config.toml
num_hidden_layers = 12
hidden_size = 224
n_experts = 8
experts_per_token = 2
d_expert = 352
d_shared_expert = 0
hidden_act = "relu"
moe_layers = [1, 2, 3, 4, 5, 6, 7, 8, 9, 10, 11]
router_score = "softmax"
normalize_top_k = true
routed_scale = 1.0
balance_loss = 0.00369
balance_bias = false
init_std_router = 0.0117
lr_router = 0.00156
num_attention_heads = 4
num_key_value_heads = 4
head_dim = 64
vocab_size = 2048
norm = "layernorm"
norm_place = "pre"
norm_eps = 1e-05
positions = "learned"
qk_norm = false
attn_scale = 0.125
tie_word_embeddings = true
parallel_block = false
init = "trunc"
init_std_qkv = 0.0257
init_std_o = 0.00524
init_std_up = 0.0257
init_std_down = 0.00524
optimizer = "muon_variant"
learning_rate = 0.00924
beta1 = 0.9
weight_decay = 0.028
lr_head = 0.00948
warmup_steps = 200
schedule = "wsd"
decay_fraction = 0.861
decay_shape = "linear"
final_lr_fraction = 0.1
batch_tokens = 65536
max_seq_len = 768
doc_mask = true
train_tokens = 398200000
max_steps = 6077
dataset = "wikipedia_en"
Below are experts of layer 5 (counted from 0) of a mixture-of-experts language model. Rows are named router (the router's row for the expert), up (a neuron's input weights, with its number) and show model dimensions 0-223. Each number is 128 + 32 x the weight over its row's rms, rounded and kept within 0 to 255. Numbers have three digits each.
Before each expert's rows: "gets" lists some tokens that make up at least twice as much of what it gets as of all text; "comes after" lists some tokens at least twice as common just before its tokens as in all text. This comes from a sample of Wikipedia text that the model never trained on. Tokens count by the router's weight.

# expert 6
gets: "\n", ".", "-", ":", " (", ")"
comes after: "\n", ".", ")", "==", "===", "\""
router:133110105227139125088111103121115145094193132118172116138163076127056139148101107131141140083082109100082136098193157072163074142120167125147160072154131146139144138160107136120169171130155141065124144105117132186135133101143172138157185156119160097187198095110103118113200139136149135162116098180101124061148130150145113177138131214106149096114145124131145141143103125131109059129133120182089151134093095103115125101062158134169102081126149162123103099140129099152100120122077164108110095144191153063123121178103114092105107070152107151156153067159116101076135070194120149162132185132169166142127182143112147156110128152148175123152096181086074119076118145096134152118126
up0:083154077159150151092065122084166150133100104121107126142208149098184124165175153112120120090148136105108155129147116164108085040156112108167085107120110049173120060125145139150089115140160131123080083058132089137167135147127141071144137148145133109124124124102109094134092158149086107094070093161056113114122170077201127153090127140114113168106120105132136113146134157149159146059086136148064098101121138098152100125058121108156156174133148152136160142115162132130158185129178170132182080153118149151113057115135156181091128126137121129169123103125206155111150163195142117183100111123114135107159156207175102133119143142167157125118118200154126094135067135118155170131105
up1:134095127128154124079143128129154098051097092106164109136109140168125137202091110172144138132071151134129111143120160067085112189182192108138110151156154102103117092148172126108229145196200144126122103119130175177082133083087167056114126162082155180154127110147136129138104123142110146186166147105124103142181202117217141153135185144110070137083130092148116121088191137056101079096147145191087135119099129158128092141145121131117156101101105149139124174125112118111108106166150106135147081148168132117132152112126144145165100131123155117190120087119152143085121083086147063153127138124117096121137114102112125105169081064106057105096170166130074134110135115115086129122115
up2:141152132179146087163163166157067111162137112072113144113130106042147120141174157090135044114164154102146162195182128136093142145129171146106113104158090124155150070128147093104131091147108101182079137127081154128128155118096150148137159134139118116148119122144180110112124129095132198128123171128126084157155134074106130139097076139123103139156143181121131121095208169155100131147169153087092105168156110075070131156082141131130116138114143140139129102077124127140095118200165073052120115110150132068069102151159099121138114151156153075125097160116087122140119064128104166146119121170165171147168089137112081217128135131020121093168178169138161113102140130127120098179095
up3:089105089184112107172134125156107082145096180083083142143098108137125137158088134141117157084139077105119153107058105111171144130151081105146157098154156120107108152076129091125130113134135168077111104117149174165166135109079127092205135087111082145105165079116108181172136133110166119154088092141148104122116143100181166156157195094076130169119149171095071109135103172143115177185124189106090129113129138098105154094114110100160102136130091139118158152131162097165142191131139150137123122100163151174103153182048158058079152134091168099155180133086121165183113108181109136152183135118148107122112161121087101073157168140064156149142109162138138189132073157174113121116052
up4:080111107139151147153127128137138143119108130088124060149129119141112047144058117119098157089122170158125118194142101100160128054102164139209103134083171108096156122126147169137146150187130125086133105164131142157105150149109110074094156076096107161128177129199115151095128143109132142125143106140176160129147140170143132139155122127141144171097061147088133155143081156116140141109169123146137158103120137090144114125124142129054166162132103120103200050157149137105176161177180099103135088133127126106111172179084087079161198100183173117098108058099112143149094095182157176112123104099124091125138115142113000114124161098116110119119179170161127096176091115151122117146107
up5:190121112160148158141101096118135137126091098125117152118156173115119071088182172184119186174143123147165102136062185147114113173162184173094074140088119101125100122094161124112070108178098138183112077137094117157092198129113087150143181110154137144154147079097095087107072112086143140084134077124127104170118146119176147155129178104137135146157159139121149189129150135212174133131135081119187112116115139174077178105181134119123129141118090137071154080164111106117084114152110103186116159128106126133134124122099125121159121101184083109165139115101208176162145122162123129092117108049125109107144122104130100071080090092171116154044120123119087120132128160170158123154086
up6:109130133151126107172063148097146082119135110077130125152146134143127043086151122133159131134146157144200106077143189121175178131114126174139133139077109119122106102174124122049141098087162136146151143115113145115163156166094101132131133088117117149090077098195066157164130141146107151039145148117156152130156177115066139119145127158156094127093170102154071154198129119070152081094124117134107127165111122138140142151120086183152095103062104161136074110102134146120113144125118205137152114090124127096202163143108174105103139182120186087081143096063126091088181107104149123117142094130187112132133120147139171208070120156118137120132114095097127109166118105115093131225122
up7:056163140118193135165158159117151122154106123074165149124129103193104072120125095120090127128146144092125196078143093161078099144080103184092129099130124131084132197085131144102084116161077096160105147178095142118133148112133083126135099120150083159101128116147141101134155160119073137184102120164152116112124111167155117151148134122082169045174141153122106156149100135151065081106150159185162136138095132138131159137202168107074123153117105137125092145178159122085104083099156122178139141090121133156139150156089074145155139099113094166195052177100175075088165179176086131138160159027126137124154132125151140159136179154118087141087124186099154113104118115139161128121142
up8:148142113093185126148129131139128151180060211124174156065131135156147098103124098151190145175172094108096144141132094146121119119151177096107093157079145158108190144145125125158064204098168105100129095186121123100135164149097130189111093149104122167090150138124150088106095162205152153125157061129143164164149120108097091132189144087137090118076143125119127130142115120144134166091155189128116059102132131142129142069160183124139124099115108183101176088158144146124139124080108093179062149102119157170169131091119075150157090100084167142099127110099110067094108087136157073112115082194158137155075149101110091150120152146141134119042100131149139151125077137125101135082127
up9:078123097168159104165137150103193125116173125111096102135093154160125098120177067134112093179069185140109150118147129145141074140089094148200163190115143184114117160147168154109107136107155124091163061132121232101091147133093090131104151115098124153151103122140155114175111106157145161134088113113141112120123164168148114107144149163085142132071134158134123049101130163118092041121059156137084073177106167120156146112113143166113131186130199177104117116103107125101141172085114135199134158109079077148112166154105171152099100104123158124149139139092181134119157167160088126120136118113128169096132088069143103080124124135095156161098142119159144179157098157110087078060117
up10:153156171128143127104137165126095164161131060097103149162185132112075131146113117205114091153129139162161107104143132161063137112096146145077146109162209140148129124077109120137110170127080091125101137088074116130105175118123104181128091112155146121094197132169135096122155126136188135124127071121126127101038153156144119152095142115182083134185099117093131192096115079106117128107135155071160203110111098165160090108134068145132139108181056099161179126127122117100130120114150103189115139095140153145090107089187084138158119188143116085165153124127162185147067118121154168158136125155127065144156076121123123073125088167199096086133162133121127145105094128078109169132087
up11:146111108178122121178131103094048117089159110165087188133140134138137077123103101117100157110110131114101143111163143133138138147130179101119121143104141211173062114132090107095114189124076105087098147205096134151152058134174158057174097157117120221130163130143116115095168127170133139084123142143090112181160169138105158153132103144114125126102146120150071128141093120148089100136113096158111147148109162093125132127152118114115125146173133115150102097113129225180069146137135138091053145139148046190124132142097121113126110137107123076139191132102140152079151151115151159189142158138164128141105124123066133126078137107191150081112130073102125187164100093216108130112114
up12:153090137177087161087110184136158081113076104112110166164123150130157101111139177150129119155180085127132130144123145191121193144101140120141130073173089137095145147136118120131159124118148104101191115177089142105131122114131150145175055129122127138083095086190072140111123097175192149110172114121135055093184116088140086093105150076124129112098067139139107145100146155132113087139095121157128149142134109119157160116106194122134125133141142074078099120177114182125146214077071120076169120091071129088086142169125152135163174098104132123246114146100140119138118160168106148107098114136124134133103101061111129174109118172101205161093102117160110085185118097116148134162125
up13:093084156137106155151095155124137169144129176144126092120134152147149113128096126068090147138115151157068107130128136162121157205122200135130151143143112068107066127154133080105072103161120135122110127106085117117147164066172104141141083114106126123161169104129156172120163057145083163103173138141147141112141165124151138110139175115072113122093138159087150170106151159138108115132158161157101152124089113152119124132162123129138159148118091149168118088153032139093186148086150107055071145115109129140102139158130107102149138133129117100188194154113062148145131100167143080084120111109115212115090173178141099079154122107101082188144118093215137160154178117188148141052058
up14:160143171147190178156131164103199108151066067134156120126108112128132101147088164183130051137116140057148105137143083135059050106211173119137118106118149139124113143185144127114076081085154131166124184076115150145108122101143087161101123150171153162099085126102106139160125169141167175128133099126081130162093101121136107132119138055134147145124167056150113057112143090109143182152116162086121122132093128177105142106149100133121114121199109118110173126137097127097184177131060126098119132116124135164115174143156104172147080173164174095197157139122116126164116189127136112104155178087098117125110130116144079170155121134142107093098174136105126092080128122151108201089128
up15:136208087138144107135093099113174126148107104128163060158125066102136152155122103101159103141184117114139070097108140099123155094102118115102097057186131072136107095152147147090127105116099127136141110102147144121138106110144131160180122195082127142162149182136200135092156107104045112115162156134113107193089151095164161092141126107128150130122159079190102140112139156128149093118139103194133162156117086186132089111115143130112143142128102154088137141167140148123139157189113115199169126130087096160101086112108148151106162069198139061156074096149102050154123167147128127122107073152153175146119123109107103136166173089120156097163108098097135202090092085189104106186098
up16:127171108131143152175091136145113178038137127159142123155152152090104153180109137083127085140129146136156134159131134131079063143207081161123161127166122108114160094105128138154060101152114130172086121065189128136103092125141059105095147118153130176151128135069143139129115117092112140130174109103088095096078152041139147134089066174069135120104114122067089106140074051166142146161152175092107136127206124143087097144056124147123136149147163085147090147163113158146127113155157129144146102108104073155120111139150144166153095159155131139124185156099161136155111131108100104121122157103111183072187112074199162151182160120161105170110103105171140129156148151149126091110182
up17:157116184196112152151126101145163149097102102188104072171091147147159115100128134153113101131115105093096168119110112123153129079150124186118145176204104101102135045124163132071127096124151155149114138158109110160091054108141172052134179116122109166142142118117151142165160066147128120160096118183102155126218142077087110093168086132117148136112120151190117103136174166096134162135095093184098139084088141090088101140170161080125145090135106159064064138169120128192137125126142112172133154174151143139041136143146081138099136103112146151168081117082131130133111139147080079137150147173131090135097105114174089179127141166103098043113097140152124152089109118111118145138102
up18:181085101157165127136126119130168055119098169092112132117097111104137060154141131160136103110071166080080141108112115120108171079132153145173118126153179155142116106138116132083120085075176140112145153146102124132067173121122167097092155098091113141077140104162038117152197169145129131130159121120146120175160111118090089146119141080122149136167098118178145125086171127165096129150134137213146183098069061106121097106163102135196143105182149153096188151110159152117136094140128160178127140168157129094164175165136089074125157104119134113180177084120158130108156086101156120133121122106137078162136215105130142071116071098160074121092197124136149093154095136156080112093136

# expert 5
gets: " ", " S", " C", " F", " P", "p"
comes after: " |", " the", "-", ",", " of", ":"
router:163119172141071106172146139093146144141134116147128177096211157133114129123134206075136124171153118102145122138191123143135187103155053093124117141135145125158115144145160128145087107092144128180126118170145208126135134137110151162128125146105121138109099114094144137104124093099093108123076133094142171148109129152099087122151124107188100142144103166150102101145120126158119080181090165137137113112140093150118141119159133171119113113096171112116151147109216110133065185147136135092127121082182122104161177137155132072127168135154174065084148062068122133145115128038119134081095078138135084108148134152161168150133142128082122178139123122073051181104120160113022091148045
up0:126135079123124138129127088137169092145120127096137125100139094066067116138117165106147101130165113102173110103115114168082106087142122087128110142097179073183113154080095172150163111135092153099151127205201139184105144122162149139126148130168160121118144168129148081135121108195059067128131113129083168153103131110182164132103148174160108171157127136156129155093129125185197165058114143119152139193102111089160119121114127094081061139058109160155107127166172083143136130179111119130160105202133096179101148111136150086159122118101142098135175103133189130089149166084138108146128137137128087103069173165125131096115148125125190092082039160104109154115134093122149074090087
up1:080152101120071132074139153144118159163168115160197103119072193122132123129131154116116121119134090132103109090121166155162107176156092123094136179110155099120124181166153155171108206073102143124125167121147185083094067166163104133176110146125130084074169170115122113191122078153145079109131164106120154146073139098119128148178127163091095185153124098192105112106158114138159109093100105121107131131194098146046056118099142123119108150062124116112110127126120190148107139104144146132115147125039146121122122072201146132121071097086140115187124140090141182130141106138142122141147137178082069098087115164130124081163143145138178145133107115069114114163159132095165123065115
up2:146154117172171144058128140130095156138108170127116160105158168201205157097090149083079149160139140137135125089168112134073169117154151121077122031096108120146133147151141084151160114108141100125109141129056097096122141147109141157140125158174125118172109089107167045092120112159138141150104157104120149119167125095098057170076145093118092207107104152139138173148131095139123099118087080169106178128089088140135154184126170134113133127086153082144166071140119134128142115171100097148106127179184110106141172138064088148149131090109132089110055194088119119162160147116093102132112132132154115112128099142135156125116138118201113119137142134175126202160091143175164049073116
up3:160131193180081168110160145139186136090137170106084117120140123170100134147167125182112105108089091136116101122106130124129144146137125041069113121177184139112113093119104135146137130173106178134095114111120162084107140110118132134158106135120160171163107139169130109160207114116146102080096148158169061127134135139144168061079146125125190158142133057055090134125134190132068098146120143094105189145127095137121106090215085115139117129206128098128132154089161087146122137097156118156135179085163071115086152138164083125078114115109107107166134124145109153122103133117119165116176169134130196167076122058070124100191144091159120077178106131133144131131095154112170155150171
up4:162134155129109194140221139126138172099181104073152123177110063172150122096149166100083128118128127132080123129103056127129113087116156164145101101128131102097121135159129175111122163116151097195157134111126137152160076120098102193160104079081149128115172146090144072178158142144165151154162183132138085137121137124150127156114095150122140145130125187170132087143212110078130140111110138163138142134085105092152183106037124107176127120194152127129162078154107132094128092070124144062107145167114118137135116188106064124073129105120122183115125110088130189135089144100129058134107100075163148123074162155131141167086092139132111175073134090137100122078169103100157113145101
up5:182147083094119134130165154118145088148108106168179136131159190075131118123158101079112101131169101131161100081150131121141170087150111131199115143172121122119110140154125129110069091079156133146128118157127154132076102138090080099100115112130110188104142123165077143050136139112130092141093146131124098182090172102155143140216110163082136184108146149152044108174066144116109095102143165140059164120140106184147158101126107134156142130146049116090083130122123126128141220145112100110133177135150147109167120124109093114120083099197138140073100158107148138147100172136218111146109138091134059131167143152185154106104125096154110112196137134180143107144134128108121157210101
up6:106159148152104176130233123137125119112107120134145123114137143115156113149082138092117110171121114094116088179108064122140131125149094079109136099147184069124146190114109113092159044092139139108141121126108141120112159150135157151104156117168134138117157180156131116135176109093157115140132082182094129109077158109125179160139128116118083158163155110141183181137176137162095107159123149114055120183164153183052118167089114076173078099098150128141157119179101130184111063112064160138131123121124212149129134200090094104144137099166087035122102082094137124134096157124120137110148137098138171121047143154123196149097127123105179097130128093055143110107090133133114127152118
up7:085130172130130153105101150063150090091130088133154121166115067158181132132137140132177165181121116164114145140084108120145173114129127064198134151095118051181162071171140173147109140092149163148208183092095125142144150082089117143142094088148060167163139127117160041086101155122106143136126129102113148147108149130159187113057120111152195134140122138110139134133092073167153060136090147150165083136104151047151142114083147076131171166101179159132140080143101153114139129125113112114157100202112168131086164098096159106149119120166153151171142133134118109114087135162145124111120156124099208126146129090098090104117067144149123158085133126159121069094126099191122135157113
up8:175097139132114105163087131156143147139125113137079147161153204125151170121177129125151146179131076053133173168105119104117143104158118102168109146122156163141140095145135137144059130123163143164117113114136110137130093069112132155171106126130128081141139112155073106121153089107115128130106109093143180121133095146152182126093101119084136165159163095119070091097103063141157192090117164171121141066135090123179094060074131131115113112131127139172208151106128171113163119113117139201154113149130118169161085153158111080111120105152140183138122151082113106096057132193198154058090148100168098084175157134120175126089186097084119129138105124169128096074180118079147169078074
up9:112107160149120154095170147135118149130122120148155155120142155063112110075071145119126129178090150181122187111161125105078097052125161136180123167161145146157150125088070105122079117111100131129135070114060145085142108146107195058100152118153178145198100090143111096102111149137084139179162149140156093146199083116167158102108121153126155153070153141140124129123129136167153075118148147167039192075078108181138127176122093098164171120086121158147100092145080125059088176161181157122089105082106134149106159160128074146133141107136108117181145081112168079141145150149147103115097150120148136101135079173132103192073139157133163123143137131125117113083071093141119113156103
up10:104128044066064107143098145123141121140128099193092138100124078202121133141111157201143140134076167088130157126141139147081096170120116160183110133159178180164100127159170044165048193104081104143081137095105136088144136079101139117161133125121172109119148096104150124120117094165130064067144091146086139083102140154137163184118146087150125111106139162081088192112114118098098112103133139106111169164116251065160116122164128189132179118124110086157138104121188093130121106105145122079107119132138137127147098160144104163102158119087097120145137167175136154145126173125119145147146141136154153141146090140058092126142156109091111130105125145152102178133136086143103132182113
up11:061126143126145137141075162109137132131119070110165143113152084145105126085130135064102155112113121119093134131129119117052198109147105114122086141183122152164137127089091086152123107061117183102079195120137098144109136144177155104127119089151118192137146120139110099120159120127148157159085173094097076141103132161156058103165147157134144171120167164138126145192147125118135132119096098161075104137109122149195116134141154140035107103120138133125154168102179155092122076173214129141192106093107064114112107133121138094148124140106152126148169162097089098139189156162159116165051095194183121162184123111125086168124169130157118112064095126071157147165132118138070119081155
up12:139130172132136105101151047092130104152108169102097117140158059090097174163064154151114129075070091149119110136084133122133115145153132161171100100072141050147121111095138105157116101198157140092155144151142173147139141082146173110124145095156147156096126120184112069137145122130170106126167135080191195169168165100152122079119196162101130147171115082109133142091145121120069130108071177118111138127097102153124105128094073103085172119101152147125093103157163133140139161095151116202136112177159107168087128084211151109121109182128151113159133100116155112132146117085147110080064107162142139203108090098131151135191139085097143147131131176118118158091138053112168163133135
up13:157074147132132097164089136142121123126153145100158102203129090121104140152146152130082060172111141098125124099126111141113107163100131151183178072078182141143123142158113167149070100125113126096130153088127175173132139130110155200081091107127117141090194106160100094126179108110141142065114127099110201084102166120120131131112198105102140170146128135040105106101067162111140140111188136145098125174114128119131188134135183127111152180186154170191076125121092150117188113106133085099077139105089076131160108204092114101144150103081157097120087082141163132141128152131080131102099095207092168123083108156099167106137190128133093119138181134136137147085151079133125098130128
up14:134122112111080148122138176140071136108174113110044123124152075089097182127130125106098131180156100141134106127120168167139158130119134124118177115090107078172093134096139162101070075163187084157078111097134144153132136169091097170192082099160144211088123167185109101144164168083111157114144144191137175143166137129084100060149190116105143187094154178152112071117142077105148107098083147119093224152140110120123118134122161122163171119111125106152097111136155056149157084137142130099149159145074140115146129122140094069118170155123130143141098131070109164102071151053093147104153106116152127095123143096144135135122091136175093124172117148115189159110102111150141135189109
up15:185094114153169178155153126108136133149130120119107143132117071154183126161156092115126218100070135154115118159100126147079129154187169112111145080117155093113106143146128159116136112128101108165112111161110124138190151195108139069208143104121130117165075123117118145106102097077108103166142134111088159117120112162094136110109162159095093104079116113178133196183158095086081087100154072190154136122149135112188099111163191101156123134118092130111190196090130139082130157167110081070151085151165120120139209129172189135114138122093070128138109112107120134096155126123109102126120079118125153120198168075201118070111133116131097068148160141107124165172122137123096084120084
up16:147056169161160165116124171201220147152121038097136113122078130130167104144102125152159159109118137160114107124107139105113074123066106115129136151134128116157126138106148130135133109095104098122113102092159156110146152121100199120110142141173115171114190123171131158178167154167093149060122088159090119109179128111123073146120151151118143078167078151104151080089081107131138146174113212133160089099117112124170174145064117096135106096182104157098114148126139088069101099144118168159096146196109125114108153157158084109104167154120101170142156086206148101180070210123096123099135113092105141106100120153150175132119048127142112112131111090118092086125097172162121141109102
up17:139097112169126190137077113109129135144148099135142205108064201189140188111131079119085146148104140128103184182092116183147140149173074118051165066105156101143127090119119163176107117123132086118073132144142129170109155063139117119170109150141125172123139153108101146128099130118151169080170120095088170062126077123079089130141093106095094146132120168142111131101186118108104122125110095147143092164086125120168037132170096076123092090081086138142173080178087096122114160121116167114124167118162146138105109108112141189179178164118109105183137163125078170143097088151165230130133142142125107094140175168147107127133093135133145156111087121102116119096159149160140155130140
up18:164141127143123141084177115047090133085077147073110142123106146090092141148161197109141166120128162132080143135088114115109197149134068156119123083121164122153139107090157149152100146093132177052134120135178151148108141079122165062079140117114103147115136104137130110177136159098113161118155105118110139158151122098141174138113069096143120122138145121189141119126168173141152083117120185109138168119119118098147070084194075106180132068084106148103134077119139156117119124145129117214153160130085158155117083145085132104128156101127071132082141096077086123115082158103187179086100201185138119157113139163124171187126118087099146167203120167152151148070124136120162139191114

# expert 0
gets: ",", " the", " of", " and", " a", " to"
comes after: ",", "ed", " of", " in", "ing", " to"
router:143114082089112161143094156142152158154080150130097109152077119139141124106146146152149133161107110126131068141083136079129180108171153160105188131134088212137078125160125146137165135134084128134151175100067114173135184133144064112118055148141134120112115134144112122113137073127151122140159136117154135142148101155129163075122169140129078174127196111109128134092093233194129118039123074124136132189112120121142145139086086144126198081118134144139111098201161153081116180087171125097119122127107128154120132175136097142140166116120154184089117121079142147077148188086146170134125094139147148121119095117065161107125132130113138091070079062111139152069086141119170079175079
up4:140119144098175186198119167153136092183088097164136097108092086124104136150113149105159103140129151124095106139127074093151146082156124093083150185110086118133191087153109148116079154144157159182130140126114101075167133131160136126194095112108176104175162115106159120141114149161064139116091100112143156089107164084148174133122158135087127174137079123106139111136034082142177131184175157084128099172104152160148165152114157159212145178128128140109108117121146182108146088195155189083155099147078077131116096138053124117149062112111106174127149142127112146150112140084104112064148156108136102110091136158149133119117157094071109088125153076174120166151162190125124090108095
up5:187124123137108146148163127125133059145100122122122105141130150150092059042100155148146158101109125153156201134126101163126118132152122162147168083132090119183087080116110148159113059140110111129130098126122209152147146206078143138091130110101205170136117096142145121091143070125150159103118148093102176171048125115108112153124092209119100156151111134106075088114168134091151129092151163088144119200157201163125138129107130108160058123165163146190115150195083123092116146120189159146127112141115138093083178144139103165133151192141108098134109134172130181139102136111153121153161151043143155134095101121102148134129139109115124087151084153112077133066114126070132142096139
up6:105152152156154165089130130136151123051151117084141095164124094151102025073184123146150114139132109111155164140125159115165121091137056100169123169111136124165123140138093101128146098158155218151110111140132145174124065121122151191153153191096180106129180087103132093131148157142149123159098150162121115135118159049113133138143144119103118171110122110167129131114145079154122122140137170158129093119064103114104060123148145158174105138088135061158165113111071180179138098164137142105144121108160154135109168128112165102134138103165172099191129157100130118112117082105160152158082182044103212149105143103075081147138087093109122107089166107120042066136147122154137156128134
up7:122114141152138105154122138120183098116118153183161122152083100117139173119139117109169086079103054079121093103141125123163193102114144114110128122147106131152120070131162110161149042133117124154167083091146170117115199105130202140170053095122066165112109122102149117117139104176187124131140056098126103142063112102126137097138150190138102148127162138106134135114094169107170098164098140104140152177080114172111246063112147067059157098151141138120126088106111118131157198131168133130088096200147159113122155128157131187110072111130143116167147124120091108148154139146087136080136194138154113067126117137157093139130174122056124085153146101112143128161139120114119171125123
up8:194074155122091188145176121180185096120082072110091132103129089174122140207113134115137105190179126146116105178120124129172143174153163093116131066133055175143114139121086155118135077131150107128105169107154121139170078114130165117129144094084168151137095142079148124064093110106139139084177117118116132123173101096131132110111133071153122124169157085113131122131176129107125108178114116130108118136072157062139094156149141113197125112104080145101062140107137152127130131088122153114044127108105162154090121166111151082075160174124100123110148158139165127102168130154174125124123083125108103159103079056148155175163126142176098131141099156169176092163234104115133083146153
up9:157140123114118078154195120125138122058067119115129097205108148153123112121119121145100140136162138178088164161138111143132135146074117189113076105091129115164175147114108086111081195175113125105149147106141100148092067128161160150158114108105085185156127094147127149137196194128100096105159135101103128156087090086104155120157142105159123162179135125126131133150153167103085131119144107087132120111018179126105153085153177117180105143122133075143176195168139132119150084138140135138188112115163097152186163168116061157103095124165176120044137139114163138080113076116099162100147145099099100111121126169135117118144092176105086189173088175119075154109099114096108112144164
up10:152114130125148140159081148127158239110150183133111102098192123144132088098132137143083091147079118174129117153108094150107088155142147127113192101129135124110169163080094161146179153150135064104121129162086107120148092179103088108098117093120119152077157130103126095148073152020126064114145115107110181123110141108101119141203132147116122138181177159112078145096095166149144073065175183098101166117120120107106131125145199153111165126127105147144189091103140092135136132155173140137117119131130109102084166179103167144123147112120097124132107078093155093125136158210180109107177164095158102132130172129163121080140122144199079096103144084101145086148161163091160121158089
up11:089140186148112104161085107133112120132129110185168143115163103148135184153041162124144090110041156136121093114193164140134132094155119106099085105052134097103110102125135115127097154126098120080142171116117154092071153127156176097145195123082196134144138084084158165122145142146113118124119188117153167131129092106126147138135161100141102167125090139136142199114138121107117089107110085109125133168066150074138122129093171212174128069173125135134097128121092133101225128203163053100170147163109063095140168102118142100139061122103148125125117093098135127090172129158051119152151100118168116121161148112133176122186161153134156172098122110129117118169150091132164152140136
up12:129123161139168165173096110121119119154130122179093091008076172110144117119123094141110093067089150092109144106152136146176043102166160141110096153122142122122106120129140181091084136074111121166146177157181156173092082162137099098120077121167066160116115179120148129164144111171117136163139167155106176136072152154077136206140167173122172181106081135178116080182122052145163097100126116147129155152091137098143092154127126110155150128159123074112113158141141120181179090138129114125119091106153060155172122106142152144133111110084171107124153139167148147100099166113148098145116077152187105174134131195117166104142106060095110116132112111120108112129147128097115116205106
up13:143138122156071078163119146176123160100085136197145137121133147097063168095125087135144140134116160197167116087129140084088195139139173113118123098163100131086090128173089094108102158159193085134112128111147134060141091172117124136156144101131158179106102127100101077110164096082114127123178115168140145083121148164139119101134136091104145162150158134156074154138160129195087163180137142176138129151140151086155094117157173098139087181098054138176175138074104072123100174076132101120081131065108135156138144125130123124175158084097155113125103098095141094092115073168149170126102138195098209091098111172186129086106093179106100105153132185137128099142131162114101124090112
up14:120053098142127172140085137125130096136116141109131176099134109119107090053184086097140128136113096130192151168088131163051063117081131141142148151068115129182177080131133109175086126109094173143143148168143084128125189133171132132144142169163094192127077116139128134142124159160137092079125118185135134143065153100099112165133139071141089103112165148126094197127117101123141178103084139086105193170153116100121191190149117099142091141116127117151136102089145139171092104152170118109189128096140140129112135098164090198132100051142197173153106072134134089110171105134102148140116125075132152137085175145112135121148110145108088195177144169122184096150123122143088129088128
up15:102123209101104088193145124150132091116129157158142163152133123156103114110103179101081150066103098107076100139156106117145153118148154081095130140131120174125149146202101080120130138146169119154128139117154116125118148106128128150119106150193146136189148119124123082082124130151070112117063141142132101146119105100135160149085059141137137097160088129113125115164184147123131108110129121104149182136097099094097198154130107142161098111087183099114084121127161114161095140066104166157061140147079170130139166155043155111162132047142155109138151171161166168070144147122127067134101183165129118066146174067121239145136101154145095174125147163053113108098089099160109146120117
up16:090157105117117093117138094179174089153143129135178131166109116108065125191105158082154151133129091061123112130107155101126129137090116125130183106193113136091134137079083119131127197108152171173083145109126083101125143143157123153096110116147148164167144127091106154100101072224173177115122083150133128089112064136146106138106096112103087141134106139132134087154118095146103132063074101156110120089163167171138139092154106103158164120145078143168091166177131097150214190082144170092133175135141112097140142144154089103130060043122187114169163150118106117115183131129128149122133218124095092089114154090146153134157200156131138164150126085121127135141139077106078174118117
up17:083147108170074162123172165122128122158097146118117144144142147104089084165154113146139099127183074123151149101132169159187145144134191160128130137143081129124156148133111149073151105057124083115152135147131041144131155182127123103105147145093116146181142165124110119061120097137123125115154080147131123118142114096094105128134158145116140150138084128158134168113202163119097133117127121125122124071200187176103141108070181117154115133085121102125193093205103145122135170124147102054168094117096068118151188119078071163145122121123172071095151169106107182131127164146122098121155073082104082176057159106148102079095078190113091149109180125136104135135121063139180158165134
up18:142117142143110094141133167186093096120081122180088113082121120106130126131173145109147155101121138116136125124104107124106137138154148159152102065080141165089128187147053130079214118179168083067109126160123153146143101104162150125108122101134156101154135141134038138113097162169077163133123133130082084141135136142194138136182102134089157110128141131171120134104061141166169083154118113208144126115109090154160065178043209071087111128089126120178139116166161183137119098118148136080101155143123185100156133150135129224126128089064123134143157119154167162144103117131161066141124121110094153143120064103089147130133087142098145155162107118134135128051134097134154115174101
up19:175132111179165111114110095151178117149159127145120177082103107068182145129160076084164146153147152183143142109094102112135141166125149200091140140129067165148194130132176083106108087171059150134087138153114100084106179135167186120144133113168097134112141097196101084185155112108135138160080120120099122149146060111127118140107128109121112081120130097155138157079029160157092163142131123147179105083137161136146080156112145072163124068101155139131078108134099122175118112139153165113163118152108119150097151124132080157095117082140119160113176102118139095190191171088152083176127151139127133130171115135134072138067116179092168120096161100120101107090098190105130096161070
up20:169140160163169148098105106148107135141161108181124108173146072192180149165145101120182144111155145143131087161178082120182146151110158104128122160035145148152096151098151147090082158100091107127145126098155113150112102148120103150164145091123116148190131146107115135145110077153101146115126114166095084155156167107160104166181177160066164124146078140152134121141124140049145162094098197166103156137092118117131151114193141124153152120143127142106142163173191104156124167197148130147127126111097097118086096142102133055117080103044146113146102065117140106151118111116063152090095130097126125143100180118084100152154115099143133103075073163131204116109152137146072072052130
up21:131148145123085116118101123094119160152143145083131131150133115087098113142102138117141125120131146123145116087096131062117098103121183131115148110123122119136173204125077161117087170099136128157143103177103143169108090146177125167074111125111145243105059137135099088103118145151124155112178094170089128175116136152119152111158135137104113104091139108138172169056150124155106139117185117111154191123133113157105089073165194088157093100131169054164200145104147166088149058047176171069191112158103148113108136202135102102164125102183130158171114082113047125109106147139162105122081118093094131106159070143156163134112139121115137177138124096150134115090170165169132117102113
up22:133126104108162101116128144105157164158158134073185213131101124113184102085075131119101093130157194113086201100146071162115164136108088063134110101117140153139133157160131080140118132125130101136120125158153149190121183185117207165110105116122165129095132140125132078142151098101080160148129142071130043148103153156117120137096145130148146103123136165141068193096149116128111148146113106174102117160129171123107087136145139109058110090119147152088130166128177193114118182114055123130094093164105167165160134093184128108099142119200090061170100176109141118121110109126141137126084163160153154109135130184149107111060120077089177102123097170157159077081158096119084144117116